config.toml
hidden_size = 384
balance_bias = false
lr_router = 0.000295
vocab_size = 8192
norm = "rmsnorm"
learning_rate = 0.00635
beta1 = 0.95
max_grad_norm = 2.0
max_seq_len = 1024
Below are experts of layer 10 (counted from 0) of a mixture-of-experts language model. Rows are named router (the router's row for the expert), down (a neuron's output weights, with its number) and show model dimensions 192-287. Each number is 200 + 20 x the weight over its row's rms, rounded and kept within 0 to 999.
After each expert's rows: a language model's description of what the expert responds to. This comes from a sample of Wikipedia text that the model never trained on.

# expert 10
router,230,201,204,176,201,251,215,216,174,209,207,216,220,189,208,199,171,240,182,193,210,183,182,225,207,195,183,204,173,228,197,206,164,184,174,190,179,172,187,184,173,206,223,162,201,213,190,206,182,178,225,191,171,214,166,188,179,203,194,157,205,200,198,220,190,161,214,168,195,201,197,194,228,176,166,215,197,213,251,198,214,217,182,182,200,176,195,204,222,207,218,194,185,215,201,217
down0,182,209,224,202,207,222,198,174,186,185,231,189,215,203,195,193,156,197,191,191,238,234,221,190,203,208,199,181,225,208,202,222,218,184,173,191,190,198,164,205,221,222,232,198,217,203,215,219,207,216,179,200,177,189,173,185,227,191,177,196,248,183,172,204,202,192,212,198,209,189,225,215,186,179,238,215,206,208,249,194,233,240,193,178,189,235,211,202,212,197,221,199,196,244,177,202
down1,220,187,201,208,183,180,184,209,190,180,212,228,218,187,213,184,204,180,181,167,201,160,185,224,204,177,213,207,193,181,165,208,213,164,195,203,194,141,205,214,156,210,215,212,241,157,221,188,180,196,193,207,184,189,213,213,213,222,228,231,206,207,224,220,218,187,213,198,198,211,178,216,183,182,176,194,202,186,188,200,212,189,187,203,196,211,231,214,172,229,169,201,253,202,183,220
down2,217,226,182,212,174,181,223,213,193,187,219,187,204,200,176,209,227,197,230,147,171,196,204,197,200,199,213,192,186,213,217,215,206,204,214,217,186,209,214,159,178,180,193,216,226,200,218,190,205,207,214,182,191,217,239,185,212,199,210,211,169,184,182,176,211,248,179,228,183,210,237,190,200,190,183,185,175,208,214,182,195,206,215,196,169,193,204,209,211,188,207,190,228,200,193,212
down3,186,201,195,168,226,206,179,190,217,236,189,195,198,197,189,197,184,219,177,180,195,171,169,196,187,157,174,211,194,216,170,213,228,202,218,185,209,216,201,187,187,214,227,233,210,181,196,212,214,198,219,206,226,213,175,218,190,192,190,229,204,214,146,215,161,195,194,155,250,222,176,175,186,203,215,227,193,189,186,180,217,175,216,187,200,209,175,167,163,205,191,174,167,208,201,189
It responds to: Articles and possessive determiners such as the, his, their and its, mostly after prepositions like "of the", "in the".

# expert 6
router,207,196,192,230,219,242,183,231,182,220,180,208,215,178,210,204,181,216,209,193,196,183,202,211,160,247,210,180,231,173,229,227,190,228,208,216,202,173,184,200,181,199,200,205,215,220,210,224,230,201,182,214,186,191,178,176,193,196,191,221,184,205,218,182,197,214,240,196,196,203,221,199,219,216,204,203,183,202,191,224,188,203,236,213,171,177,215,221,206,194,207,187,181,224,229,216
down0,205,196,182,164,188,202,199,217,198,205,225,204,201,181,198,172,228,232,189,209,197,210,177,198,207,205,224,171,188,188,222,188,173,189,216,194,221,236,231,215,199,238,218,237,235,208,199,203,187,218,203,202,188,203,168,187,224,199,183,216,209,225,195,209,205,201,219,186,202,189,244,226,210,207,206,183,239,194,194,165,157,224,193,198,165,200,201,200,198,203,201,177,185,182,169,183
down1,206,213,198,237,189,219,186,222,237,204,211,208,199,193,215,210,196,190,191,197,179,192,189,228,213,221,211,217,240,207,201,161,232,212,186,198,206,221,174,203,197,205,183,186,223,213,171,202,185,218,181,201,224,202,153,188,187,176,206,202,201,237,219,214,233,193,212,195,185,181,211,207,189,178,183,142,192,224,185,193,211,208,212,197,174,193,203,183,169,236,208,193,186,233,215,195
down2,152,204,198,248,170,222,199,197,197,202,223,184,189,186,188,206,207,185,206,157,206,207,184,192,187,191,191,231,218,191,205,244,210,208,231,181,206,208,210,234,208,180,174,185,210,184,202,217,224,234,221,204,196,191,198,176,230,220,212,183,230,206,192,171,177,215,232,233,219,184,194,202,207,206,207,221,212,198,213,165,213,200,166,214,182,193,180,217,180,187,201,186,224,207,196,190
down3,219,237,220,192,227,207,206,191,192,221,177,172,208,222,211,209,207,216,154,233,193,158,192,208,225,197,206,174,176,236,204,140,209,212,243,191,218,210,218,185,190,198,185,176,197,190,179,221,211,204,189,215,173,178,197,191,208,186,187,200,218,194,230,214,165,233,220,229,187,206,172,210,180,196,181,192,212,224,230,197,219,232,184,227,224,194,210,196,194,230,212,169,193,164,177,183
It responds to: Verbs, auxiliaries and verb-stem pieces in narrative or explanatory prose, such as was, used, moved, returned, p-ush, pre-tending.

# expert 7
router,201,193,207,201,212,215,245,177,192,200,188,167,204,194,195,174,203,214,159,186,215,203,234,226,164,198,195,213,193,197,188,190,222,225,202,222,237,219,217,176,216,201,231,173,201,186,217,172,196,213,182,182,223,202,168,193,219,191,237,209,206,165,205,204,208,195,190,183,193,209,224,223,188,186,171,210,215,230,197,184,183,191,196,194,197,222,218,195,213,190,234,199,193,162,231,208
down0,195,204,240,205,204,186,212,212,234,171,200,192,230,192,211,192,222,246,184,227,178,151,186,199,212,232,193,215,181,205,173,155,183,185,226,157,205,237,211,210,201,188,248,177,228,242,209,169,207,186,220,227,185,226,179,222,193,187,208,198,193,187,195,188,222,198,218,202,195,224,173,218,181,186,199,170,206,175,203,180,211,160,196,185,223,184,202,200,239,175,198,195,218,217,219,183
down1,201,192,234,208,217,170,198,182,175,229,225,201,222,214,219,215,203,202,173,194,189,189,187,260,184,185,177,215,194,215,148,199,177,194,185,226,202,194,193,245,191,182,219,226,214,200,205,224,217,254,203,183,171,205,189,189,175,199,178,220,180,208,180,198,185,197,180,194,192,223,225,209,169,208,220,170,178,223,182,204,223,218,164,204,221,192,208,228,202,201,202,162,198,183,185,184
down2,184,179,192,194,198,202,193,198,204,182,239,184,196,215,221,246,215,168,185,195,163,229,180,177,211,166,204,197,174,176,218,187,232,210,225,175,207,218,232,191,214,190,200,234,210,202,195,212,206,201,214,191,211,172,177,157,191,230,230,191,202,192,177,217,232,192,173,217,188,170,207,198,194,193,188,227,213,241,175,204,158,219,187,210,210,179,183,176,183,213,196,177,218,189,208,199
down3,194,202,193,180,199,207,219,196,202,194,193,150,151,205,203,212,213,173,207,193,203,206,203,229,205,179,174,223,191,184,168,194,239,200,176,205,219,168,202,193,181,233,195,216,213,189,193,202,223,240,206,199,163,225,205,211,186,188,193,231,162,204,191,184,194,203,187,191,181,228,175,216,181,212,212,203,206,209,217,167,205,199,205,175,206,206,200,206,181,205,218,235,194,210,197,232
It responds to: Pieces of English place and club names and kin or rank nouns, such as Gloucesters-hi-re, -ton, -ford, father, king, Queen, in sports texts.

# expert 3
router,224,176,184,176,227,207,226,226,180,253,208,216,199,200,217,167,168,183,202,205,201,193,213,210,174,223,178,223,174,204,218,195,229,182,215,221,211,228,194,212,203,185,190,213,189,227,211,188,222,206,192,193,205,171,163,228,180,187,212,222,220,202,199,244,217,208,199,197,197,201,209,196,218,182,204,229,177,200,154,181,227,185,233,188,221,173,191,206,214,199,212,201,213,184,224,179
down0,215,205,199,177,194,166,221,197,207,181,206,178,225,191,218,160,188,216,177,219,203,153,219,211,184,199,173,196,199,192,180,203,183,257,159,172,225,194,187,225,201,172,201,212,210,187,156,194,188,198,210,215,195,144,177,213,206,204,208,155,224,194,226,189,209,184,248,192,166,178,217,179,182,190,206,169,212,210,187,213,194,252,198,189,216,211,219,211,206,188,171,206,159,206,190,202
down1,188,217,210,245,211,184,170,232,191,161,241,190,225,209,240,210,199,188,211,166,218,196,226,188,176,198,227,198,192,197,202,185,169,240,198,222,190,162,196,177,194,190,200,185,204,199,197,200,252,203,163,180,236,167,178,166,194,205,195,214,212,207,192,219,214,188,221,215,175,196,194,197,208,218,227,182,199,214,235,210,172,192,190,175,210,207,158,239,218,204,196,200,199,231,153,190
down2,182,204,207,215,219,199,204,179,205,212,240,133,196,222,202,195,222,206,165,206,225,167,228,227,189,235,220,194,202,225,235,187,222,173,203,210,202,217,218,206,198,184,214,195,187,199,225,224,244,211,216,207,207,215,201,194,222,224,197,189,198,206,214,159,166,189,175,201,212,205,189,206,194,174,200,191,231,185,201,205,203,199,174,195,226,162,187,184,195,207,181,197,197,219,211,163
down3,205,193,168,183,189,200,205,205,215,207,216,199,224,204,167,220,195,186,214,203,151,214,169,207,202,194,220,184,197,221,201,227,172,209,176,173,230,176,193,205,170,223,185,212,179,197,228,204,213,216,186,186,194,197,216,214,195,209,180,202,198,242,195,203,186,187,202,186,219,222,193,221,196,193,227,205,175,220,208,170,185,229,171,230,208,205,200,207,234,226,219,182,178,190,229,204
It responds to: Prepositions and subordinators such as in, of, during, when and after, starting a phrase after a verb or comma, like "completed in 1436".

# expert 8
router,202,205,199,182,189,225,215,158,183,190,196,207,235,213,239,158,192,193,197,198,180,217,215,222,214,224,200,204,196,211,192,163,207,195,211,199,191,203,178,230,222,195,180,196,186,178,181,208,199,219,213,216,191,200,189,197,213,161,196,226,229,181,212,188,204,180,209,219,178,198,205,187,210,177,223,195,198,216,205,229,200,200,222,175,200,180,150,184,171,163,162,197,185,182,202,197
down0,208,207,181,181,205,201,174,165,224,209,181,208,186,179,191,247,189,190,216,222,199,200,189,179,182,230,194,190,197,217,161,212,207,210,186,218,215,192,189,161,206,229,201,182,180,174,206,188,164,201,206,163,211,201,184,198,192,204,184,207,187,199,204,191,185,229,241,202,185,209,176,177,210,205,219,169,221,195,188,196,161,210,229,219,185,201,237,150,224,179,179,198,234,179,250,185
down1,197,233,185,208,196,215,208,190,195,204,250,223,170,205,195,240,241,202,187,190,214,230,167,203,204,187,199,207,171,202,131,188,188,236,193,195,246,187,195,169,202,215,184,194,215,167,204,205,200,200,186,216,209,175,190,176,174,189,172,170,177,204,190,202,220,203,210,203,156,194,216,211,163,236,227,227,197,186,188,211,194,227,221,193,201,197,215,183,203,207,213,193,219,195,208,182
down2,224,241,249,195,186,199,198,208,228,239,163,222,183,191,150,195,157,205,218,177,177,214,181,221,222,253,202,173,200,204,189,225,218,195,213,226,193,206,184,197,210,193,193,218,189,210,182,202,184,199,183,179,203,190,165,190,157,196,177,216,231,213,202,165,201,211,193,194,197,202,218,187,185,191,182,183,180,197,243,189,195,225,189,203,172,211,189,199,148,221,242,194,206,220,201,212
down3,176,161,179,229,210,183,168,189,180,195,199,177,188,213,207,196,185,191,208,181,181,204,191,202,198,149,186,153,224,174,203,223,201,227,219,186,216,206,218,226,247,179,201,201,195,195,178,198,195,177,258,215,210,191,212,196,206,185,228,167,180,229,211,196,197,220,198,252,185,217,199,173,204,203,229,191,199,210,201,188,192,229,189,168,196,190,173,194,193,207,211,196,189,205,183,171
It responds to: Line breaks, hyphens and en dashes in year ranges like 2014-15, infobox field breaks, and negating prefixes such as un, dis, non, re.

# expert 0
router,220,169,168,174,202,198,210,254,192,200,201,182,222,215,200,198,174,157,214,180,242,189,181,174,217,231,225,214,180,186,212,190,168,202,165,233,237,235,215,217,174,193,213,172,219,212,215,204,187,201,191,194,212,199,176,193,210,190,211,225,204,180,232,198,194,169,181,179,211,218,231,209,187,217,194,192,180,217,219,180,204,223,222,206,214,174,189,179,236,191,203,200,200,217,212,231
down0,166,189,224,209,195,189,179,166,191,193,253,173,210,193,190,203,181,202,220,202,188,202,205,195,210,188,227,183,204,189,195,233,246,181,215,187,129,219,235,205,207,186,189,195,210,208,211,213,165,203,180,183,206,207,206,201,195,212,189,207,219,213,205,174,223,219,221,190,155,174,183,209,189,200,199,227,198,191,215,189,214,177,177,224,188,201,187,197,221,214,211,166,204,208,192,214
down1,190,192,213,172,208,179,197,212,195,174,205,199,186,215,200,200,198,193,176,243,214,217,204,190,242,175,214,168,186,231,170,203,196,167,167,224,201,219,207,209,229,199,204,187,213,209,235,211,212,171,180,191,226,206,226,216,193,215,184,199,249,220,219,186,232,176,213,221,201,194,185,202,171,192,217,212,177,204,193,184,183,210,190,219,196,192,176,203,171,172,221,212,198,199,191,197
down2,242,198,196,188,202,171,183,193,173,193,223,190,170,212,220,187,219,225,203,183,193,175,218,195,230,199,213,215,200,195,231,198,217,210,200,186,187,203,190,196,229,231,195,193,207,180,198,198,205,240,212,212,187,231,203,205,227,228,184,223,183,184,207,207,207,183,209,181,203,205,210,194,190,186,186,191,201,203,205,196,166,182,219,245,228,207,241,164,207,229,187,196,197,202,207,217
down3,220,224,225,244,236,212,211,187,228,207,189,213,186,182,173,186,218,200,160,184,180,155,188,224,183,219,205,197,195,237,220,204,219,197,213,179,188,199,205,228,193,216,203,207,201,214,206,211,193,230,193,216,207,190,219,192,212,191,212,208,185,239,170,200,194,204,206,216,198,177,181,209,212,178,191,205,194,194,164,223,176,217,199,229,218,222,207,206,222,180,225,203,220,182,207,194
It responds to: Digits and numeric pieces in tables, statistics and coordinates, such as scores, populations, durations, and the ′ mark or km.

# expert 2
router,199,195,175,195,238,183,216,224,176,223,207,246,226,208,223,193,174,186,213,206,187,197,204,192,184,180,228,222,183,222,216,175,198,144,209,176,227,190,188,232,226,180,186,165,203,237,190,225,247,251,182,241,201,180,202,163,189,220,198,221,212,190,242,205,183,153,162,165,194,199,233,187,204,179,174,201,212,232,198,208,217,191,199,208,174,212,218,208,173,185,207,206,196,208,192,208
down0,184,178,245,213,196,198,192,212,179,194,178,209,196,193,223,195,201,207,181,188,185,201,179,182,213,190,224,194,191,169,213,212,208,217,194,238,195,236,186,206,233,195,223,210,215,196,218,210,173,241,221,192,196,184,230,192,208,219,177,215,193,204,209,197,212,228,207,206,172,189,217,214,194,205,226,232,227,185,188,211,213,192,191,234,201,216,188,219,209,189,199,206,181,180,218,233
down1,193,184,234,193,196,199,216,196,243,203,199,218,142,255,183,190,235,194,204,221,188,185,192,197,201,202,164,176,199,174,187,188,217,192,206,219,178,199,209,212,207,223,193,213,207,193,168,249,204,172,180,192,190,209,185,203,212,185,195,226,192,193,192,209,195,226,185,180,211,206,197,196,206,215,205,220,197,226,226,188,194,203,182,216,175,202,187,224,217,227,208,164,215,185,160,198
down2,213,187,182,192,177,217,213,215,209,170,179,209,203,214,218,193,211,189,210,182,214,230,185,186,210,177,199,166,218,209,195,192,217,182,208,213,187,193,200,219,190,200,184,212,205,213,202,200,183,206,201,219,196,206,213,186,206,195,180,203,183,227,178,217,201,172,166,205,193,203,160,200,199,182,205,188,191,187,225,181,205,197,164,203,168,205,193,193,146,197,198,189,207,210,213,195
down3,179,202,220,190,166,179,203,161,173,212,215,183,192,203,196,239,171,221,205,205,174,219,218,179,202,165,215,167,184,176,193,200,198,205,169,202,198,179,211,196,221,209,239,188,202,198,238,202,210,215,206,190,162,210,217,185,195,220,168,237,227,212,222,200,172,222,197,182,215,193,216,225,208,201,226,150,200,211,228,186,213,183,182,197,227,173,186,206,217,231,208,190,184,223,204,175
It responds to: The word "and", commas, "by", "&" and "=" joining names or items, often in music, film and TV credits, casts and infoboxes.

# expert 11
router,175,232,204,196,187,214,221,207,206,188,184,217,209,176,235,190,182,237,198,195,231,182,211,199,185,196,185,219,196,194,203,184,222,217,192,198,198,213,182,207,190,210,215,213,182,198,193,190,200,156,193,212,207,161,182,210,179,220,198,175,228,188,180,212,164,165,221,197,172,214,200,183,179,226,179,226,164,213,236,204,224,174,201,170,216,171,173,198,215,175,211,218,182,189,225,226
down0,175,208,199,208,200,210,214,174,186,188,222,194,182,222,193,194,181,187,176,187,212,183,212,193,160,202,212,192,220,209,223,194,187,193,208,212,180,178,187,179,215,219,185,216,242,228,200,230,228,203,210,190,202,190,202,205,203,215,174,231,180,209,202,194,225,218,205,199,202,174,203,185,194,199,171,161,196,223,211,216,228,197,195,197,184,187,187,201,170,248,236,202,147,196,205,198
down1,204,206,207,158,185,192,198,178,193,211,223,234,199,186,215,222,206,176,231,203,253,185,189,230,186,217,209,176,197,237,197,195,235,190,234,230,203,176,200,179,195,223,195,197,219,192,185,209,187,216,221,201,231,212,186,184,208,204,228,234,222,211,190,171,238,173,183,201,189,152,184,173,190,228,209,191,226,174,205,218,193,196,203,192,210,188,227,175,237,211,201,183,238,228,214,189
down2,227,207,194,194,192,204,199,238,202,227,212,251,194,171,202,187,191,204,205,237,209,223,164,190,226,220,203,188,195,172,198,221,201,201,218,212,218,203,195,210,229,211,203,163,203,173,196,187,226,174,215,191,183,175,198,143,230,212,172,224,179,214,182,217,228,207,222,217,201,209,230,204,196,215,211,165,202,203,194,194,196,204,181,220,182,167,238,194,182,220,203,213,205,239,176,168
down3,210,204,211,173,224,182,210,181,219,228,224,216,170,188,187,209,210,176,194,187,170,229,198,223,195,187,249,228,181,220,223,210,202,180,196,191,209,164,195,153,165,221,173,182,172,171,182,239,200,200,220,191,204,216,207,207,194,188,192,204,236,203,232,208,174,193,199,136,137,236,170,226,222,201,216,226,195,207,209,226,234,203,187,222,199,202,168,206,192,206,174,231,216,162,170,241
It responds to: Letter and syllable pieces inside non-English personal and place names, Slavic, Romance or Hungarian, such as Mir-os-lav, Ta-var-es, -ić, š.

# expert 1
router,218,213,169,210,211,211,190,228,185,203,222,194,225,170,191,209,171,189,208,204,223,231,205,201,189,220,164,212,209,185,199,196,240,194,193,203,207,197,162,194,200,214,224,193,205,227,215,205,192,187,189,216,225,160,218,184,194,174,202,218,211,227,210,207,192,184,193,199,206,190,239,182,193,191,206,213,184,214,178,190,188,183,226,187,199,156,192,207,229,233,226,176,194,209,219,227
down0,215,211,209,201,232,191,211,218,231,186,183,213,164,181,185,199,201,201,205,180,200,232,191,150,212,193,204,192,202,160,185,211,163,236,196,183,185,176,198,211,185,239,207,202,209,223,202,201,214,223,215,163,205,224,207,171,185,189,195,210,181,198,185,221,211,236,197,225,204,186,219,190,191,220,184,158,180,204,188,218,193,189,205,173,225,201,182,191,170,204,206,165,199,204,222,176
down1,201,180,237,204,191,227,209,192,172,204,188,193,208,201,187,197,194,199,186,188,204,219,210,195,215,198,191,186,239,191,220,209,212,213,172,191,180,187,222,193,198,187,235,173,182,225,206,243,196,186,164,210,208,215,200,181,196,217,195,187,184,182,182,212,201,196,223,200,206,209,187,223,202,202,176,170,214,197,218,179,215,243,203,179,189,201,177,203,170,208,218,183,198,226,177,201
down2,189,179,189,192,205,212,185,217,225,172,229,210,244,230,205,167,202,225,214,204,188,191,206,213,188,199,209,172,197,195,172,230,195,205,224,196,215,218,193,220,202,210,179,184,202,203,180,161,203,165,164,185,230,194,177,229,207,198,207,196,193,217,200,195,186,222,230,180,193,207,191,206,210,191,217,243,207,180,224,191,208,183,222,192,170,174,182,195,201,231,211,200,221,212,205,216
down3,208,161,217,200,205,194,216,176,172,203,247,200,158,211,201,207,209,229,209,195,205,180,190,191,190,189,212,167,162,221,248,206,201,168,201,196,189,179,209,213,163,222,189,209,182,185,210,176,219,196,215,186,179,190,195,208,206,228,184,198,169,189,180,194,201,224,198,205,217,195,183,190,182,172,200,210,170,213,207,182,200,208,188,241,167,241,171,192,197,203,204,204,190,202,237,205
It responds to: Content nouns and their inner or suffix pieces in expository prose, such as water, treatment, social, mor-ale, res-ili-ence.

# expert 4
router,221,228,151,171,228,229,191,211,209,197,176,213,220,191,189,180,194,190,204,196,214,189,224,232,198,176,195,207,176,209,228,200,247,203,173,218,222,221,213,193,200,200,178,191,222,202,191,209,249,226,187,208,199,202,199,221,217,198,230,195,178,162,215,220,198,200,194,183,186,210,194,186,243,185,225,207,195,207,207,201,189,237,185,195,219,180,183,215,219,232,158,210,184,178,175,203
down0,219,210,194,191,196,229,192,206,197,184,192,238,212,152,220,202,215,207,208,202,202,208,190,244,214,190,214,183,198,181,203,238,156,226,200,184,198,209,194,211,195,168,217,223,193,181,194,174,183,196,200,239,200,208,187,179,190,228,207,218,196,230,205,186,208,209,159,166,209,212,210,216,201,200,179,207,223,217,210,192,148,235,186,238,204,231,208,168,188,188,183,237,208,220,176,165
down1,202,210,190,188,177,206,157,199,206,201,197,176,191,181,237,201,182,190,177,165,193,167,216,205,194,193,209,210,221,209,189,226,239,228,225,195,209,192,173,174,212,193,210,215,171,190,197,224,177,206,185,229,219,189,196,196,247,213,192,213,257,190,178,193,231,178,178,190,193,175,218,205,222,195,192,184,216,201,196,203,213,172,210,197,155,178,207,183,181,209,190,218,172,180,184,179
down2,216,185,152,188,207,187,198,154,214,216,232,199,187,216,211,210,175,203,192,197,195,254,218,209,159,202,191,219,197,217,194,234,223,200,243,193,241,215,150,225,187,218,193,165,229,193,213,222,227,213,199,190,225,176,210,206,207,228,215,162,218,207,212,208,179,236,212,209,229,202,188,194,213,208,194,166,197,211,206,236,202,202,198,176,215,203,182,189,214,205,195,223,207,181,195,191
down3,214,237,196,207,198,208,186,207,200,232,215,178,222,182,232,220,203,192,194,175,209,178,220,219,170,204,198,184,214,217,204,180,231,202,212,204,191,263,187,195,169,225,200,202,214,187,171,210,222,185,168,201,195,187,212,201,164,198,207,181,173,249,224,214,190,200,213,211,236,224,185,192,224,235,229,167,147,202,197,209,223,191,215,215,188,157,174,198,167,186,225,222,158,204,211,202
It responds to: Single capital letters starting names or abbreviations, especially initials like C. A. McDonald, U.S., and word-initial letter pieces.

# expert 9
router,201,197,172,176,203,230,198,228,198,148,225,238,205,168,183,212,200,193,217,191,200,190,216,196,205,212,192,220,188,173,184,211,205,192,184,241,195,194,183,221,184,238,189,212,215,176,200,223,192,218,177,188,185,186,230,179,203,205,217,189,200,203,199,203,204,207,221,157,164,208,211,192,179,223,169,192,215,193,176,239,212,238,197,218,181,189,199,157,213,196,190,211,190,182,205,172
down0,208,190,197,214,186,165,152,216,210,215,205,209,213,186,185,186,217,211,208,194,195,194,181,185,173,175,199,225,237,196,177,222,200,197,191,196,209,208,186,210,200,190,187,208,215,186,162,178,221,219,211,201,134,181,221,196,195,208,215,210,184,167,181,164,185,226,212,199,199,199,209,192,222,187,181,169,182,212,227,185,203,217,195,193,169,200,235,225,205,211,159,162,203,199,269,197
down1,221,218,189,210,206,206,248,176,218,218,228,205,236,197,203,231,170,222,227,204,216,185,191,224,203,236,177,202,204,203,191,183,211,187,176,198,176,251,215,187,161,201,168,204,217,193,217,219,187,193,180,193,195,217,173,188,198,210,184,168,212,258,206,201,191,208,220,195,216,202,216,192,167,195,217,189,188,200,185,180,164,194,203,177,199,226,203,213,185,225,192,217,221,225,219,237
down2,213,209,210,184,209,187,178,190,212,225,198,190,184,225,198,214,214,238,203,183,187,196,201,198,172,208,205,229,204,219,189,206,179,186,184,195,194,193,229,209,190,217,195,189,171,196,212,196,218,210,211,216,209,196,224,173,219,181,236,159,156,210,190,193,206,237,194,243,181,215,189,216,221,195,203,191,183,193,229,174,226,186,187,229,215,181,222,189,212,185,207,194,197,190,164,253
down3,211,185,164,148,216,159,201,195,177,189,196,184,189,185,209,180,193,201,214,159,204,201,195,223,190,213,249,228,203,192,200,218,189,208,212,221,187,181,207,181,196,195,194,236,208,208,196,185,208,176,185,211,181,204,211,196,195,216,195,186,184,218,192,171,175,201,152,212,213,204,171,227,215,225,194,198,180,224,245,207,209,217,200,194,166,189,198,208,198,200,177,214,197,169,222,217
It responds to: Pipe separators and header or label words in election tables and infoboxes, such as Total, Coordinates, Preceded by, Turnout, General information.

# expert 5
router,200,181,171,180,189,219,199,224,172,223,169,226,220,206,213,196,205,220,204,183,196,202,181,219,197,190,185,168,185,164,199,176,199,180,177,230,235,210,189,199,216,192,197,196,194,205,219,161,222,198,176,209,223,196,191,158,203,200,211,228,214,228,194,204,202,153,214,183,197,208,200,140,186,221,209,187,218,171,220,211,199,198,190,169,246,214,205,210,240,209,216,174,200,225,223,173
down0,182,234,189,192,211,206,209,180,205,210,180,189,202,234,203,200,214,181,238,199,168,211,189,230,194,187,201,196,211,175,168,206,199,192,190,208,232,236,213,178,202,176,181,178,161,212,181,191,177,205,208,177,178,235,224,201,211,186,186,205,215,222,192,201,237,177,173,228,226,200,195,217,171,202,200,215,218,166,191,185,199,213,208,203,201,223,187,179,203,221,207,190,188,261,219,200
down1,230,178,208,170,165,234,184,212,192,189,208,192,170,225,226,234,199,172,226,203,189,217,199,200,192,210,205,192,217,190,194,195,255,197,212,221,187,230,174,186,203,226,197,194,201,194,196,210,209,185,211,202,208,157,191,193,190,241,204,222,204,210,202,191,189,216,214,198,220,199,200,207,172,185,199,212,181,239,186,193,220,193,223,197,193,229,192,194,217,219,178,166,203,208,199,237
down2,196,194,225,222,206,188,210,238,185,180,218,196,194,204,219,219,160,197,224,196,188,222,230,241,191,167,238,240,191,188,209,211,164,205,225,195,174,183,186,199,159,225,214,182,207,204,189,171,191,203,211,187,177,186,194,198,174,185,202,200,186,198,159,198,201,195,160,191,198,225,218,226,182,226,185,189,265,184,235,224,223,224,182,177,201,198,210,225,183,206,191,185,213,201,209,212
down3,205,201,213,191,202,238,199,203,189,198,210,187,189,182,163,187,239,165,219,195,197,214,213,173,202,204,213,227,184,228,219,197,208,229,193,207,205,168,231,171,240,244,206,208,247,210,183,224,195,192,205,182,199,204,183,233,173,223,186,226,228,205,186,200,189,189,197,221,203,185,182,197,176,192,186,186,166,213,206,172,213,174,211,211,196,217,191,177,189,218,189,171,235,194,209,173
It responds to: Head nouns ending titles and names of organizations, works and awards, such as album, Award, Magazine, Records, Stadium, Association.